{"balance_loss": 0.000337, "norm_eps": 1e-06, "tie_embeddings": false, "seq_len": 256}
Below are experts of layer 10 (counted from 0) of a mixture-of-experts language model. Rows are named router (the router's row for the expert), down (a neuron's output weights, with its number) and show model dimensions 0-255. Each number is 128 + 32 x the weight over its row's rms, rounded and kept within 0 to 255. Numbers have three digits each.
Before each expert's rows: "raises" lists some tokens whose logits its average output raises strongly, later layers aside; "comes before" lists some tokens at least twice as common just after its tokens as in all text. This comes from a sample of Wikipedia text that the model never trained on. Tokens count by the router's weight.

# expert 1
raises: " in", " and", ",", " (", " on", " with"
comes before: " of", ",", ".", " and", " in", " to"
router:122186117139164157131131138126063107125107095124056102150147168151121081115088130112192054130106113182145207129115127092150132154157134141128111131185126120126145131088147089131120060149129105128120107097125169146117154111098143077129138148176080131123123113032156113076138197178101149159094097113080117134135134142103108145122146115102160174147127089158142127139103140220123116140109073139177166125176123180102083119107111122176136137089108128126195071071125124114087152108133153146136133114112125098150129119094186159074145131102180159152118138150121121178126182075113150172136081199168151108133158185159167086148160093140076135170142169127110099065145163148148133080138119143149171102168149043190122157085164149094095124112086136149090073166138143075100066166143122
down0:089168072109156105111094132137123038124170088153148085159128122114106132132215128110207175049166099136172142126106178093113166111140087131150141153175155102100176056148176102077133140129184171096119115158143146126166143102170097100115157124111081182102123104105099118182072111137166108094154185092099092123136107150120113147134135096149106118150159085133146096152154139076125148131187122116137140155090131150083162092140113103097137148101168129149105147123175140148064215149127116145138098151112125184127101108141147121118108107118158059163116138123092130158143146136117075175126166201102146095087171116099102140139126120145083121062100065130123140131058155092085130122168116131116091098125137081140070153099165047116091127166189124146082144127188194140096154140157135
down1:067139142154122172111151187093122135140099115092143126174150133140083083110079123145158103146113110172142160082103145122084106127159121188118081125149132128140108099095142107092102076151206112130114128177157143124097102167106148164136112104166046112116108165078156189117077042110138104108143173109073169170139151117126109101135149143105118090171072072114102150114198172124166109209122159129114067120130163126125103116234178146122114114119088100084094161113165134154121073141161102123093139137161165118115083129170073157128112151097103100130107119107085144124108131150129094178101157153178126120130143107135158162130129106124132122107175212106110064091155125148189084157118143121076121128134156153188133108122123187211057136167086161097140152161099108149131182112098108
down2:167143084120179127156113161125095155089063158141090141117134150106188104068115143132162143135104100113148139056118180104092172079127141119140105168125139143080093090116143140056114101101085137116180144147117116142138138131159087128141105192093121130147144126098089064078135147142139161110151124133095094112100161107196140153106130079140148182159129168088075122151099128199104114085109123156144111191127134126143103112136144139095164080079154157093119196099112140152107164146110165147097142100090105157096153106100164090095111137140154126120131112179115070081165148132148157068131102153175137107096071115146060062159169122112082102163086131071189103086037132082176106154208158116158104140146088092162119200071112120097165078113150085134143123138178114124133126087086115

# expert 2
raises: " the", "\n", " a", " The", " A", " In"
comes before: " the", "\n", " a", " The", "The", "=="
router:179126159071123109084105101111114126165120143121151119127071095139088148128108146112115195105182149146105114135132109137116126099130125155075129059156171113158155174130069136098114170125124116116124123113127106166114086099097115112153129180166188154126150153193109099122154078129089133113106103130180104116074147103146154141099067132115101107150114106042168140145061117101162100049134191126117125101164180127102141154168095120054124150156119196119092108126143150167148095096110183169101142121136118135094124142126148115133153117108052120161062128119150200141147170164117140155090139117073158188135038125103146121146179185164164148120137132110176107159183134192146093156132171088154182158087109104089135065117151183156127105108105142082108134180104171180157189132087141
down0:110135120147149099140145094130156103145139113122110155151108100125110143183113133081134087217138123134116123102122144094162100134183080104176164115137178081136178190138151162084161176074092211083152113075141087144123171152130118122139083143174153165123092098097160106103093137109200126153101145132144075133092118087110102131095149108129099112140124067088120108136171086147104096080155114080163078113107131141160153066116093146148053131150062147120137180138128189114131172105173215093200149121096132161153093090134146120186129068179138092174127157053105110177164159131130113159118150128102190151087154156112148106091109126123163163109096166158084117094143146131151168174137129172075106139137072152088146139078093137150081143125119076144076137147133190127135132106153108
down1:121183177090183198082203111117101152150155114118125138165084110131110138129147146131203127098133139115152129143151151130054113128108088133103153121086095110107119101109126080118146124137131119152166152074066131122115169095112138130129098137115119139109170097154132117102123126142130103145159154127169116118108052145116120169106156136087109177116159083156138125173177120161160172101064129089086117065059132084139115124157113149071136087159148107082119124164115168145100124135167211126127079127165098207150177109184139108133100098163142093131141125145145098150070106073149171107139174170115176152089152103112165143097063105161187129122112132112179080103154125147173136153124177157097124149122097073073185176154150174126121148208141187188127131155063165181147134093183140
down2:169112130120162135158143124146162108194102154103172143135085094126148153081156111160132166141142069095100151153148126127171098139160144123109113142083075129158147171100154156109100114140161087091120088100108120092182209118127136156116182087083092079097196136165157141151129155133088127083192138108141099101078105129155112118118108093158106120102068111120173159136129054098155135130086145120243129102173150144102139142137093109135139163123125145140115086154102080080113137114066126162150174191130175117123151093088111114131081083142091101147164118138131117097096156155164123165173123082090143185122123173190179121201086172110088101097108052139131135132145121118138129096094120096128166171136111126207166161157185183117117175128182221117169143137137128134165130143153125

# expert 0
raises: "\n", ".", " |", " L", " T", " the"
comes before: " |", " ", ":", " 0", " 1", " 2"
router:085118124121111131135139218129156135111132169120133122104117159096190161146226096107104143104115098137123140127151130164134185173114102112157129173089114131101102106111115087120107172130124151215143145122166156081149114161175098136095162096131084102109106138160083186181091167114146098124143190127157180095168131134155117142136166148102138099091148169189101118096137127087163151198127111114105121141103095088173130133130129153145169104108161075106111178174081113124116129136151097087142086171110141136134168139191101135147073154165144149107170147139147077150125125132168127091135133109138111089081194087157073149108068116110151159144102053111117178186077120080111132136157150143133068135127166189145185163202095110153110184131169131120203136106139077165161143048130092
down0:144184158189128168156094153153101176157180117116196153173139121180096093148140121167147149155140210075112133104066165178159181100158165155150108108145090141150163127134087116108113110098179121182097111066142179113107121120116081163134162146114104158088149182132119068159096109102150136154083116162099169097125164102143116098177114110106101132100081123162171113166131127107171140114088132086143088077147154146147147077111150163154133094076188092105113110138130124092115116101147086149173144137181172111149124144131100130190086131114162142116137114082109137089161149152164202101155171140189150133095121139050106093146172161117156140143136161154207095128128149078055116098133176103134102167066151165106165159098090091118165168163156131141131154072108158135164161107069144
down1:141119116070128159089135167131127196189189077127130131140154140095108200119166100095058154148121139140141102134152088135196129159187115116120093138100194116184135154148115142146100136098129144154162126172051090120125094151099123149115109083099112147092134148124102144144096156128152094074134144094122143072085096150106121083124134150099188142171161131210089123155161180095110122114089100155142110124162123163177128095150124111119116138134092129090107146136170102121178092117155084103113170071132072154140126108135098089037094080105121168100148105093155154111117105107178097103113110061144157173129086158185155198108171105118127117124116099123180169147126129104159054092105116103124145110186124130227173109187133104138104094122168103159083173175131147150144078157090124
down2:133091090146176088144140138109099106122155040138164143155188136120128116125166132170146135092064191085112092047188128133116108110121238078140159177087066145139099151112099157125094080143130109060110165130183118095128168117160090130152074220197131098093145141117114083161130139179176144154129132112124164085173114148110131119110114134108118132064103176125158142135115184134120128166133141154090087089141095096115154117162130109111163143157181132135132078139123099175153132140130143132164166140130086108152087135140105115162144110149115149084100082096115068198106141106087108109102111157128061152128092136147139118143149128105147117147083120145171083131140149160183139152126165099103177078131131163179114208127143114151180118149143131150107126099178094091159150213077134